{
  "n_layer": 10,
  "d_model": 256,
  "experts_per_token": 4,
  "d_expert": 64,
  "d_shared_expert": 0,
  "moe_layers": [0, 2, 4, 6, 8],
  "router_score": "sigmoid",
  "routed_scale": 0.5,
  "init_std_router": 0.013,
  "vocab_size": 12629,
  "norm_eps": 1e-06,
  "batch_tokens": 65536,
  "train_tokens": 279300000,
  "dataset": "wikipedia_en"
}
Below are experts of layer 4 (counted from 0) of a mixture-of-experts language model. Rows are named router (the router's row for the expert), up (a neuron's input weights, with its number), down (a neuron's output weights, with its number) and show model dimensions 0-255. Each number is 128 + 32 x the weight over its row's rms, rounded and kept within 0 to 255. Numbers have three digits each.
After each expert's rows: a language model's description of what the expert responds to; "comes before" lists some tokens at least twice as common just after its tokens as in all text. This comes from a sample of Wikipedia text that the model never trained on. Tokens count by the router's weight.

# expert 21
router:119109125088157118151117055106110224096100151163111046135080134175112137122106142151145136132170092120162144130098162160125163145077142141136161130122100124078130115056111158121103122121106167042117169134130094093088072132150146094138168155144137117139068049120132148122157137153170190184181178117121127153180108105117120138158131095132111103151142156104177141088130068144121134145178055089141155184153098156181127093196105154128113129126129157151133157123092164112153132088125107157133122130117106124142087132222107158126115205094097218146157186154090127129079129141094203133141113113151115147163152137115126133137138127109079098182165168153152086149121179137059097126106122158131206128072089145089139135111136127122120128153101170137141125146159129162152090107051163
up0:201179158154197138162111132131092115121125153113099053097105128147137128116127127108119104122165108107114121110121100159119076103131146206162108147134089160125138169123101112126149113157089116080108124107088104162068133133138120103157000122150098131158108083106127136143112146108116143131116127135141126080154090114137110084161126081114185154170166127126117121129137155121098148000176156249105114168134155136165126081100186123099109118141129163155143117161141071148164176124151068126089097153151164127131094163122147139123095141132088158186152104142155112123087104141083169115163114130161104158187164083113152122163157176129128111081163103187151042148124122105058094153099144108148156152097151171158133131183106131109099136161145119131126116108132113084139131128134099
down0:074130089093111158156173169087134124155192108114189138167130082182140112169133074171081110170199177124098153085138131130198152177142123133134162152094081071131181087111138097113085142089155089113095115164163125172102103157079133118157089107149126068121152067091192127123104174123132128101140178118105111133133140148134130116129149164102153165123121158166165128111134190148136128151116157088149113108108170093102111154111133132108100255108166156154136122099139129135152138040149152074096180107126125151099073140162144116126109164107055089076108131173114108109134111089157202150126108085114128105146167106125191155143126118122131153064099106112141084108126178103127079146129180172114111156173127107161106141123159130118228150136128144158148140140123084168075140119117105
It responds to: Labels in taxobox lines like "- Family", "- Species", "- Kingdom: Animalia", plus sports-table and results cells like "| Bronze", "place |".
comes before: ":", "\n", ": ", "2", " place | ", ": P"

# expert 57
router:154102141082170107130132134102145198043107104127126093076145142220090138102138139105181132172168101143127125151100087148110138136081146169176195103121126091121130082086119150144094185099186144070137116129126092093114117134112107122153150159129153101177074080090154115106107113184160136140176118088131162197187141125205131137103118083136153139174140106138187126120165073168057145102174072119166174151111111157138123146187108158119145106134126201141128118146077107147158115087129114175130099138106130074182102148098072134154124223127177128125160145146126158131098143153104163164120129120109151178121144121137149132093087175156092123181182144148122076136153108061144116123133104082143185164098124155172161124096104156149103118181090122133180099176154103156160117100136108
up0:140187145145150198147235116100189134104143137097091122171149137147130069123123152095146147141139134101132205119131076177104090157101136161107117121157138104116159103109063143120119138083125092128158110140115140157122118113076159077093143111144114096144112116144113111128124177110131094078161176156125126148127140172198128062167158092143127144176130139156126147051118129126171176092172181130171216072133095138105111134104100166145099089117164136140128118153172157146206120091209093105130167142115178115152121156143104171116110113139156144149124161106124189137086175162112142112176104102112135165125107152135176142134134211144111122110137151130198158168130113181131139133148094090068112076116072121127151161114101109200186130153153098160148119134125099068111062125199165
down0:103140127080085159115103144091146138109148124154153183129147126090157133146158173122146064146153133149102127099110103146128186134092103074136170100161135103143136094131109117133129109096149120087139140171084126146117136093172091184134085163068136199161173165178134097165082081096121176116095071171101135113164123088132174088081084120095129127172089113085170121096174102150110106133122154136101126188093092115126122161140103114094120159122091143184138113147154185143157092111109161109073163197112159130141118114106117176094124051097110146078205106217088156178086133095148123149029127175146141141115113165092101172174134174139122151074145088056202110123103151134143131141115080161124154153115089123086132106122091116098102122103113097140183169142140083108112160099183090
It responds to: Pipes, numbers and the first letters of infobox lines, such as "- B" in "- Beds: 361", "- • Total:", "Length:", table cell pipes.
comes before: " | ", "0", ": ", ".", "; ", "3"

# expert 63
router:105115174063150163163109114121141193115154123186111100109109110173086140102112120132160129086147137164108113148142084124148126113102153141157172122145100100113144110095135134136104138140121201109151139173112095123101107147125146113152199130184126155168069109110084172127181098136099154096151168108104131166181188133124164145124073026145173128076128115101159116130133098157040173118183110176133111150077130109086157073094140112149106117182175124183064166147132106120090111110134108105083118118159100113126121079175105136088110180063132160125107171116129152137044101152091164127137123098122197163132116102140131142102124124150144129137122167154158067170096116164151105124112156067061195152138080102126156148136161130132134090190079099129197074095172146176090159149113089
up0:095127156162088117116140161121122148142121193156069156118119155150117111073164112186107137118089106090085067092127100143112164112146107107160132081109126140136221145119164162113172134108154095138047165103129116196062143117113127100126205140140140038071135103185137119152147143123147086124122168178145094148130150104124106191144142129077177128150155175110124162123126082106131126129141119097115167143135123129185176109060131094088165190128103196153125198117109136140122155120087087125130081114119146130132127125141119142179167089124122175154159137136148134106120091133082101144074123099127126120144146148070129105070153103114185116096063179157064088124135116145148066078178152153143153088165139138140095088165127066135145164125133239131133139159105179100139166106160108
down0:173084158083140101165142126160139107095177101231094110146080101106078119131095143120146193133124109095096090103155145172125120178128143124185174088128228159067092140148096133147183195136147109109124132100139116167140082143116161085155102130118082099116128089150109095143118087144082145155128148128167100146140101123114086115172153098047196126129098139092137128151151183157160129160156114116079159126123078088156167123147140104137148117129132124088178147140093111148131172103164126133181196111090119201152089163108112090114116128113161043084208090150130160131164158094116082137094111136094106141155145178163164123112150122161104127054163100123091126178120165100161173156143149111150144175174171081099102116103164133101146117128138173162122110162109153158068152081103132
It responds to: First digits and words right after an opening parenthesis, such as years (2020), rounds (15), seats, and chemical locants (2-methyl).
comes before: ")", ") | ", "–", ") |", ").", "),"

# expert 3
router:126144109095169118162144089097112196114092128141082093137121155171107126122100180085167128100144089155131093185107118170044143133105127190115174156184118119108134147062117152150110176120166144043095136161087078106076089144120110117139142141150133075117051075134134153097163126171111184143175167089113139140179141115166096156103131106119125116188150135138166143135154041177102118149163097109140127173137125156168125131191088154129156109104127176134144144150092139124124105086122102140111100136101152084155085131136081143165091177121109193150139156159104128126085147140094180108116078121157119168166147130163094111088106139149096123159164154130184070126084120092104150137118148122136199131079120169122205112107101149160152125203125151137208187181182132176115112148123095
up0:113134120126115183100091122112154113144102127160093152146097138142151031109109198147185140122119117114255123152130103171093172107135143151108108137164155162146138142054126095080116127168129117146116135097142110088122110122092083067084150147098187137204121099170144158113158142097122132159171186109144140191171134087194166149110138150087112179141133082145106110127151093148072160112105173146117115119130146133098140112099164142106153179101148156154098147132148127071147100100139105153062107135129110127088102152136114156150134103089131090148149132109149150110085164137143119136151090149126183084154080088122126149074073142180142071117151122124174123117138146126115146100150143161124089146144153098137134136116195114187061058139189118179183117136103109135124125167124142
down0:167195107125161099112111133164104108097129115113129160185103114099098147125120144157062134149132043110114148107125134131092112118120100110157148116060128132148105075154156127196143190118145158104207117144168128125121103197104137104113200167166062147141144154134118073121114079112093101127174126150133102167158133134158139099125138124134139075054093143124143152041106097179142172146138101140110127116171116083130074173114125161090087162139112112089167140094108127172104171171126099166107193083151117123088134135120157123091091196052076180142175111151143156148104132143097202126171137107164095149143138196122143101090122159118118148174120119092122127079108148153163156137132097146167071169101113111124148060157089095141089076154090098126108099108206121099129178152116185
It responds to: Field names and their colons in bulleted infobox lines after a line break, such as "- Born:", "- Status:", "- Preceded by:", "- Dean:".
comes before: ":", "\n", ": ", ": M", ": S", ": P"

# expert 52
router:126138171105140160106173104170159179114102132149123060084090143203121126102097147141132126127136081095123144139120145174089164123092167119123153134123158096105160150086119140134048138119088121121159129108103097087075148159113084175132154123116153133130099160147111190132103130165151119141183100113150136155159103067100114106108050147085102112139140144083154102106163109119118113105169127106160147144078135174090149145115154173119121112166197104142086131131099123096139105130193118179135153104052081158154112083164101117172169171071132121173174125179137128064073122134070181135062113146118158155145154167220124112106114137104134143085172137144134078114130161099137137047190115139097164134084137195197123153142162159166113104172094134162158130070097181133152113050124134
up0:120123137140113114109128129138109079076134163124134091095114161117149198152108126166168081134168118129091109118090136163133106149170110131072150088149071114117140087111163136115155174072095117141101142126156146092100086117090157099085149130114159129096102127079106095041176119178155132149151143107082049154148109105159158146177145138139133088136099146115211136148110128127122127110162108109167156141127138145067101071101141133107169158136128095186101091134130157171178102149124132094160115114088105145140109135129105152149134128125132141069103151132102112102081092162074120150119140147090085140138160154145176132166117088053048116060112183121000135103117114096149114092159111105163128098090124118146121100067243090136111163117101164153134043090133133103150132119104117
down0:104149163111160108110179130130152125151086151117104117167118088087074151175130155088195138168125136155156134065171137152100114150103172109144140090155161108108152166155145142140115143186108135150100125161157107093142101179176093142068100160087169109141124091157161081146100176172095170094153139119099108112137143086145142073190059080082139138099145100176117180104099164130151119159059136161118155124147115123136161131168159150119081144144102151139052173090093120151130096143098149164072144123111209140126143153166129091102072165189130103128123118167125107059136066114114126093114179149155086164129118165156192132086165143089179154179102208118125152175121144110135131107105083141126151066103127084111093063139123154119090158132128161160145129159148111080045190116132156
It responds to: Bare spaces before numbers, compound hyphens, opening quotes and prefixes un, re, dis, en, e.g. cross-examination, unaccounted, "More than 85,000".
comes before: "1", "2", "3", "4", "5", "10"

# expert 53
router:154157193096161121140116074144139171106167160132125082167117131154170135075160139106176152141169137173168137178070085134077168131092165171116144156142144106081125145109149170183104130150132132113148098152134157113090128118142129136158170177138127130133073099133087170123146125148117189153191130090155111156119145127139132135146059109121121123115145163112151094056135163093065102088188123120171155178105086181115075116131162186083148136212094066183092137130105118116094133128164118220090129120101081108127104116108109152137137115055181135103123135179110158099133079126090166104163104122125158138094135070190132114102077144136150155095147104107109104148153107083135170116167090095141167141118102124148187103100067136132152115178115101121133157133137144213223156089142101
up0:155081160121155160107106112130148133113131156126141132113128119110190087100117116099165128129112153124155169126147128185088121093213137168117121172119133139194139085114112099122035139181148078083143032162100173140184070133113139149161102182139222123114210086150113105133165172124200153120138125164144102130129172139105149134096114092115100148163123130125166088145107158134114171114135103116135148185170161136129163139138185100102139105135187191185167114161107093140075163083135178153189071129131095132168156127146096145173154141177126102157132131139141081072120144157127120159055055139164161128128166154079145144135083136130101104136137121143119195122108098115110161067090116115114057129130186167113101154099088125121109111191143157114105148116149141146105129080143084
down0:138142177099155190132175128114153141089126165133216140173132037196106141103178052111163113097185147145119108147132157165100113119123132154117097101104171147141123146139094136153137178097178116133142103179186149138138165117143190129161081109120118119079082126146105080109184170095148165190168143128135132112157114107131144171114108111135091104071125127127130151143117147096091149095177178105196147169158128132126151173134204100111136118095103130121131100117035124131128137101153146170101100136156157147125179099095106101145160130097185086102125134117100129094106074087145170127122127154158114178071107111144152095138104075091148185104104044150112135112139195114149171111115124048179136123175125097169043090180107148129129167115101141116161139126086200139140138128100123
It responds to: Opening parentheses before numbers, unit conversions or authorities, plus LaTeX symbols such as $, _{, ^{, [.
comes before: "1", "2", "0", "3", "4", "5"

# expert 12
router:144153155150141119132119103099159162089159160144109089113097125180128177113139108085130128182089116134085150110109078170146137160071143185148146130094103064115138109113148169169159116135172150129124089178084094105051150169128177145142134155168114134137055111088077133088121120164140135119182128106095056162137089106185142151130117095168152139145147125117204141086119070172119134082160124166141156156161093154138149150183128121117118120154179092138100120173098160200140113095116078152105067151126120115141156088105122117145183190147139157127202157147138138110094142149069153140097109085160183153124171154142160131059120141129093120162105185141131077136109138136158122053164118141063188150104116108129166105071090146089143155192115052137161135113158142161194144104103082
up0:091078094080196110104156164181066144113107137116096097089153158136139121066124147086178113089159127173204101147085129123152153112083088117144116095117131092122135111054135126127122165139102155151133136098121147111138055118087122115139106090109172124103133094096121128134120137233132133118137143073123121135080134137162101102123102038142088128121168092143121162119120129111127178119122093125161140204128144087130156186153144135121127087153108159131177130112113122118117139123125168138078147120109153160119142098101150089054126092094120153127156128105061135110088131192139070155101149174070080091193137104160105126102172109117157089172071178196142179167103136144144089136078132122127126139115111119132105081132098156136129000130080115146184154163150138107133061132122175
down0:091130129112136150130147073080117127141143086086127206107187185225151127165122144132085183085120138098214123138122131124145079061131091134115106095162164120110148161146097158179134132136166113113183163132176101182124117140146111090152102093135137114126128176178129107152154150083122124142119099149054130099065122122149099159126136069147090126057109082144156121138145118106142137173142151091181133168110158153101158119129143094106142167115109170131121119068095093133020171100088094150136142113132135135120167127107093057074114141153076144154057109167101154154166165095119095148113092137122145104134143090128184162155152104129125151123125187127201196139173111138087098154131092105063126147157113152096066121112153072161098123149127106184118151164109120097131097094120190
It responds to: Column headers and field labels in wiki tables and lists, such as | Party, | No., Votes, Notes, Year: Team; Games.
comes before: " |", "\n", " | ", "==", "andidate | Votes |", ";"

# expert 2
router:098140149119138080096160107104090202122116090135146067085149147159126136110153126129152115116095133133114120165110084124077150143067211146095135145134135125102129104094156143141100076136125166091156170114132084148082132166130123075132123172102159157115103135135077231133134128163112152196153101083199129145195148081114141161178066156108088093159118115140133065116171054162083122081168110103131153145145091153122139102149146196156148125102128110163066144170067122169149121121088105146147105141150095108149091156101096168140101116123116133096194156164144149094101145123078174155109149102113121149164137118145136164100139182113104151158167117141108032149085115084151126147184153113084190139068097134113102108136102095169128091150119131119153155151124180197135181147149053
up0:151124122136136170102123060083141223132128170120159166130152123126140111126121145109145109150140088166135177087148116159184109083157133168142121201119155164107157139099144131153146186137128126111197118139146134168065104102163139101164140104170140101111155128088146093106146130077099169105176110169113070153156149145110128136117122070111129140118104099126099159104110165097144127140140142104089153110168133101109150078137121154090147113160168137066161099188151102114096148173113114147116160114150118156098134187125064129148182122099114150095113086082117152135153137106132106108128110158151156153225100112117156158173102078146158139158148143129132117130140157097135141133118140189072106146116174144147163157129141172174099107114075155067121097128000096152187116082144120
down0:151095152129210181098185150112151117140185166093124108138158103136153111172096143072133105087132128148145123177149118146160128149102109102118082170100123130142104152124120130149153125163127117104128119152138109161150157177185113064173144143145080127140214069119089089089138097104091087122100125202100117089147098141064156105160102183066094112130183111113144125159134115140085127079135085130111218126110126134059082073135102103145149133114142184112202176130147129110106144097138169094165157140176145125165121163108151117168061119146163105157146174195082065095096086141172079167119211136133110173112123091147106124136134131148133112134128102111126116113144083157182125104099127138127102158133159110112037128116147054164167158105111122163157063143178144126176117137099139
It responds to: Separators and short prepositions just before a number or value, such as table pipes, colons after infobox fields, on, from, in.
comes before: "1", "2", "3", "4", "5", "6"